config.toml
n_layer = 8
d_model = 128
n_experts = 16
experts_per_token = 2
d_expert = 64
d_shared_expert = 64
activation = "swiglu"
moe_layers = [0, 1, 2, 3, 4, 5, 6, 7]
router_score = "softmax"
normalize_top_k = true
routed_scale = 1.0
balance_loss = 0.00696
balance_bias = false
router_cosine_scale = 20.0
init_std_router = 0.0229
lr_router = 0.000812
vocab_size = 2490
norm = "rmsnorm"
norm_eps = 1e-05
tie_embeddings = false
optimizer = "soap_variant"
lr = 0.00756
beta1 = 0.95
beta2 = 0.99
batch_tokens = 32768
seq_len = 1024
train_tokens = 229200000
steps = 6995
dataset = "wikipedia_en"
Below are experts of layer 4 (counted from 0) of a mixture-of-experts language model. Rows are named router (the router's row for the expert), gate (a neuron's input weights, with its number), up (a neuron's input weights, with its number), down (a neuron's output weights, with its number) and show model dimensions 0-127. Each number is 500 + 50 x the weight over its row's rms, rounded and kept within 0 to 999. Numbers have three digits each.
Before each expert's rows: "comes after" lists some tokens at least twice as common just before its tokens as in all text; "comes before" lists some tokens at least twice as common just after its tokens as in all text. This comes from a sample of Wikipedia text that the model never trained on. Tokens count by the router's weight.

# expert 7
comes after: " ", "1", "2", "–", " (", "."
comes before: " |", ".", "–", ",", ")", "9"
router:538484496506498441511436470464576499510479449497498476557472528535509422480435454425521493470477503471516558430402481354536570563505524495514461544441493539382429478418450490488460544438636492519518534540552500561535502488479564570491372538531412640535487505440551498515424583509574425517533459439489486569560535493550487539418442587550481488433488532514524512487484552449476459488551
gate20:451497428502584474561487579455497551542486466496474470502540526551575506509411521428502605515490442575505504557587484477483507584523470509513571453496578574574444518563440521507499504491518456434540510592472452504404452505520606500527486503571485452494487425449532555478487535511444545587446603527433526547481614487515562508594448545505439424512442520437608543597505575495531479555541
up20:379515494531434478536508535390468463447575488614587519611468603458511481505524535514575453533553548427470436470458531518480449474490539485615470474460463497495478553549499429483520448502579450532555512478523555423429477435513549473585511567525469541486524563522522441554517520449564520630535544413524439526451498457406492487544387502487454535535510481504559498566465592509550499475458
down20:526365545510510456516563499492488536499524424583468496440511550501512553521513585503514465505477478534517565573610447516513458512517558535532452513517499486426505529614502531473531463558510486519367456540593577511487553401561489474545591485516514506524472553584607510449527515331467489444532469490571526514512517588479537515460502572518541470441457530464653476509476534493501589497472
gate21:456446431453494487564505546617484547555469542504457529540551535519464519526458518481491482486411498406559532439420575422549546569461450478567461440485469526575501472461512448408535451570494524548423473505500550531491515442583555444422430540582487476426549603496511492495519561539542458481560550504504450455529516646456448467541528572463549481459502478504323542560486499522468487482495
up21:544483461495494470460491540528402432536473522480565632556435562507491475416446525532510484520478509502547517461414535504499518499508564446453511478455476443552579486504499543455497454488497476408462477505539500393489527488498441561526486566466496518397538473537435564455487476451487524541414591501439459524483437495497550513496474522655641570464531540406649473484462512388558458482518
down21:466580489516530499479548556519450449516566558447527499426520490467471513539499460495544475464544449469471498456457427555513476556515505592547464465460461514561605576514515467620578482489459587530465523485497523419523514557502418449460490523461508465446582490571379560515506490542502464536470544610447539553660465558393477476564429527543484566413447512422505449506463483560452443536555
gate22:448419458470470491610422568630505566530473396477525494556483479492436484479535516468529560487486499461500502617524573449434450449462394476564503489437579573530553485543518472497612472542602534503476538557530420596468528502423498473521537588456534509433487496519442505436547483541464416563497479507483553470505469577467558543498510603454549424522517559487443519494490474519398485466456
up22:469500461523512582536501460478536555421392362496519533576468499523512525539550531511480473536548495493470465424547441404535437444488516477519521516493534590397441535536492488546591491551577400603509557437464414474563456447521499548444598478535511547492480534472430510471476498459632521548534474516505443568515471555492559463511481541516559418470454481582522407518568598463464455536481
down22:524495584501453474445484532473466401503471478539460527479550472415538441530485556536503540581491543434547479501556573489566531530487512539476430496402441467524485521472515506461527467443514491521402469603598544548606425527526562454456562484448523476457604508376509503500514450474629580548545505447555478394511449558462486404481528492538538504498484448596503516529421549425586473533484

# expert 4
comes after: " |", "0", "3", "4", "1", "5"
comes before: " ", "\n", "0", " —", "4", "3"
router:540499553464411519450357570499513580486495548544512541463466442569497553533473472380543540461513396476512512613546528477476548429505492508443435586516450469416449522497506479640509496429537480406584522518413439524505528467503454480503527439554510493516406465491435376494533484537431457549514454514493467551535413411504493454561465522544521532502503466486540507512492534454386526470520
gate20:561529500434494463554603493470517536449474489487529520421461433459492441546450476502490559493529496446514410485508478486507476541528498635475403502400393470521539490431503455572455490459587543522516515370512524432526416520513562448541507507537508527459441462514656516498511519516602478498553541523453528389461505483455445438481494558525463535517557500503642513564489433541424516542438
up20:639510470558487527472494421423496416601440546452426572453509593566518593460454409537472456552535559503512540569526457523481509590476421486452534511539549484503593619476514588544538419456491447535521532630515504545581499537541503465501443516460538562531497505565557534520525523490475537506573398531430498445510577496525538479511446515476509482467506591469469550418551520508508539478483
down20:425562559578522509494447429527506610484492373479429439448462487564524400528476469511460583460406530529532439418582538530533480535509490518428509462473548530497475525527523540539530497528542473481484505486495525533606388502595538406522448506570581544497520556620584514484491583489609534534519382528467507521523422565548421514447530540506482547461537517497524543526572491532522521514536
gate21:502449540496506464583557557536527440515550554486439429490602409496507490599510487570573533518394484537525497536582539517458457413524476485530518553421502501519482453417402504483602516469361552496502530474466523613460458536502396496526529426435462511539586470532456452396541461555400501540514448540502535521478574495498427476479544487477553535502527555445540480510550491414523467417512
up21:557519508483458447492489494590457388483614494457446497490485464536445495522502457565513487589572512436579424457432472453586544434497470376488517477534486498505579480482571502446526548517569502495496569382472539432529535547544517435528510530599579490493472476426379605532507544469450491464499398473452561512481462505498503570492579481549448447481517531555474465420588450445473539487462
down21:434477530411491457557512524483547461532531522512472481536568490482619509445375522496372472439457495471572544460521473501570471492433449564567422402579469495441488540565531396580562420460480519483478512444471471489548452516518514560562501468557444569501559476577501460540504619511483395526519529508556527524540454477447586491567440488496456572476629459518525508431490494473504528455526
gate22:455556550474492445499475477475432474507487563611526451436575464487495418486526380505470497597574512566490538506561532452469500507555449511453552509520448518504425514456546564532547427511506555489522514550470514553583512565537506514515520380485509563537385599499572402530538404544421562501530520549434542589573521454476544573498460468509477532512489557456652461552540485548473526508528
up22:560496544514582441509500509423533487505566408437524535535524520477456469602470498594516566440509486523510540507404519504512475464419481510543510491582486495408354573479417451526437544545487496517486485549463524488533544543460533463414492627479517564403529601501439513469498539580412410546585488503505506508480496656470443483426464476499553566509528457456480482537518479449503529434521
down22:504490597448506519543522526489406528551480493457496616567577522450525566497527479540506513571469494546484434487486549518499476515549507479520560405560589505516458472509549449475452558502501436403531402595477452565486464607446597397490506560454557492534492503439541475553511467532488448513518552495560577455475503587432518552572461518460464475524464584502527564510508408628416590481468

# expert 15
comes after: " |", "|", ",", ":", ";", " the"
comes before: "1", "2", "3", "0", "4", "6"
router:401501496519509506545514441483480596550526482558511486370399466586414604482491511481550530445491499515462485443495481457458559561472493456503453547518439542515536479562474494426552484530460478487503483515475431475476548501547483468431487492467390548505489522537499469452476602474469470579476385454626518414585508509528629557513491545531444450512584499499535538518493441601567612446497
gate20:560478434455458468511503455487504434511545387560476429507557529533498509416400491536512493569465492515507515546487423542455547392437533466479435497475450566448435501503501667470526562482523467467516512472458469518491609463494496499495515526442520465428522518476496563502545532400570493518453528574462430486522450568448513517476454550459471535519622385465526423510468435629517573497581
up20:512502501506459490486506408538486451536501462392417399431577514497552423439558429508434569467444428573516557487462487541423490473594551462505400394470496553471437503455413439546535410500445499427488579489368504548446493536533562515518520389503543510476456485495475476528382520403466429542443471545514437481568513511490502476532525503504529502484501514429446512449529440555552516466510
down20:506465477527519489420564493450475493631535515541566488523604511348548546518469531494471450600406507418507560478418525513440496602467475535533561511517477508456571395525438493609510510481520499411489533522590444528415432513500501499488590535468548513416508478492498508479448522548567430537493516529477530553480557507509464422445458525531538393506430573431516501512501461549570537567462
gate21:492480478531539477495573510465489517441516482419531463568413464538528501456568473485486492565453475551526579396511508522539539555535493470521513559547586477443448516456489483425489488446497559425459518379474535459540420538522472482531474497426391461469432415452483460466444492525472482497556597458348478474499474442424525585436457569492418574550465524504474394504560394524558493525426
up21:515510524516538624530563521547601511399544468533524472501467430512556548479513520521429504494496531417506510470469532442492566494566452454585505547560515458533496501487455523403548476481583590445535474507394595485440466465584515500544491444443521396541503525419483535500507432618481569504538461423430562547458477578615511453455509477531554453494507524522376467525501478483510388506495
down21:496477568524563505489474492468562510458464577423473498432602433490542481503582539572489542509533494453478511485604508404491599520515476520529479516449551420582516410469518484392529554489463532575537529474489503431571506477485418501451460491481487595454465547550497457531478496472504414533519487435404422461599559458550325504518535466458462438595510567531491543516499493494512410480556
gate22:431515526549533520501520429436586435521527460467424497440588529537535558498451556502513483458594490488590462377527463594537592540534472519465568533509450514497524555482510576511475434495617433491498439448582439542541434434482506456471549465547508490502476592543595599398484507450535469514487499492424440577540529401447489502509469465433530511444542436440516529506445544488459596489522
up22:539485624456505521409483533515585494534502526415622518401646507536559608485482529509599507446418442529560505508483533476515486510492472511524548552549486446465487520499496484560468460457460566524488532510464484527506544534543504440468514457489591589487490482591469533509511453538484433544478481543431479472518509648474346548439527559494510425481508481454460438542512541536522471595444
down22:447540555526474591392439463402602522537439569551502485542526453517521519470431583501468515428622400476585408477516469506500496514550530490512556453424593497471430470530537512570440421554513421483497502560468521447526518504515434537561522447481474472486538497527492479534472499414401439493464486460471482408521416507467398535465584518490525592574528601475492487525470437508465438513499

# expert 9
comes after: " |", ")", " t", "|---|", " p", " v"
comes before: "|", "-", " |", "|---|---|---|---", "  ", "|---|"
router:503516534472491356565482504559551499507432547507475472521473541420491526507474500478587456490512512490548442511527597466503506528524502550588539492500488544443527593491399496597471517480599446472556506472541422454409577546475515466514378469441544556506510569627458509548516599543424463600606431501538590486453535487476452481441461463462486491511522444549487533563449529530497422531443
gate20:457406478371498512518527529551538584519506501533513474523561450588464523473504404472462506550521532510518609468498552525401506500538589431371498531471516552491535546497423442477543501501561488500441470417480575473497486559458595483493552448519569495552449493457486567503563537559481345472481513501527454551461508580602457486502475520433494569452635493549466555539528538470544471484452
up20:487517666496618472499473544427512441483494477528485498470439473464452525472522463443576567520473428461481487546429631427429496509492472472460446493535480432482506457440506550527356447489547403538567539595520542506480513504612454498526559516577498487544534562454501480467407379457478451488516503597468419456521547523451570497464527472583483501484484492515535462484549515537549559459493
down20:470509496447489504550438461481559505477445465598488476601482466481472461505512512554441612466549460499492471610475502542535467450548565456530538433547368542484448499515451475488447489497418489502391514433428418525485466576557588497489534528503510509522491457572468438534470547542439544453520416522499496456392408482450595491456576522523595492498485483418446572416540604557492460533472
gate21:511518463493533444494526539577478487502520529536486492481537604492510476469496450457524435601604524565397546529540528507455503572453487497529513474501436534492528498444557406547453528424372498572538466496533501504493503557407489451490456492469504495429516581376524581483422482591382446558602541526573608438464586519448513527516570556503493549577517449436502486451553541535549507489517
up21:479450485570602507510555450431551442505530482483479525437465454444498539401515557547545528523411461557397519473429511544528498431567565443536526584607496509418561510464474406482454602483507400398506542600422650518519459467486512548561522507484461559567487474535494578474499568518538518558465547491481502515558480486393522487464563461448489489516459461449473572514498519468490452534480
down21:449580559507525462528508585463485512548535485556494516520564534466438512514474385507522521448444543517527425453530534539433525468460483547448523468518530548440467563472521440519397623474501447465482398540536539406439518550393585395528487489461529595514513503502500479541601579449525539595524550486571511435512583478477564560508471605527562543559462442496542500463444542513479428478430
gate22:466475505465535487563600398438526505508461447493522498553523501508561495510511481474507431574538452497517522466519513480462586509457437472470591543550585467565505474483385527526457536405528470474468464495505538484438515449429438492488480572414398500563520532541476472426546505532446486518476571511548548525467540460509617580462342536463425503544504557577521457469503568608524574541390
up22:444447429476545496453460512521515516542513534506497521520505480552580500445514454493506356569485518480520587528553419387531559540497547515446545435462525575507518532471478584429577587431467446534591363497511412560443552495422478538587441513525416522433492488518472462620470495542400538487508496517496458545491536518546529536527431474472463519493525461627517496518536457491549490494599
down22:452560475456548480447517567480586507499420555505471507535547486517431492546422486515606555495505433519496502423541531414450537534495464396530512454561426552448579452419517549504494519419572410511510470499582540488504548470493435494514486474462525543489525527521434478500455587506546521560565508415445514464519531537471692476419424520463447509458559445533535573436407561533460530448498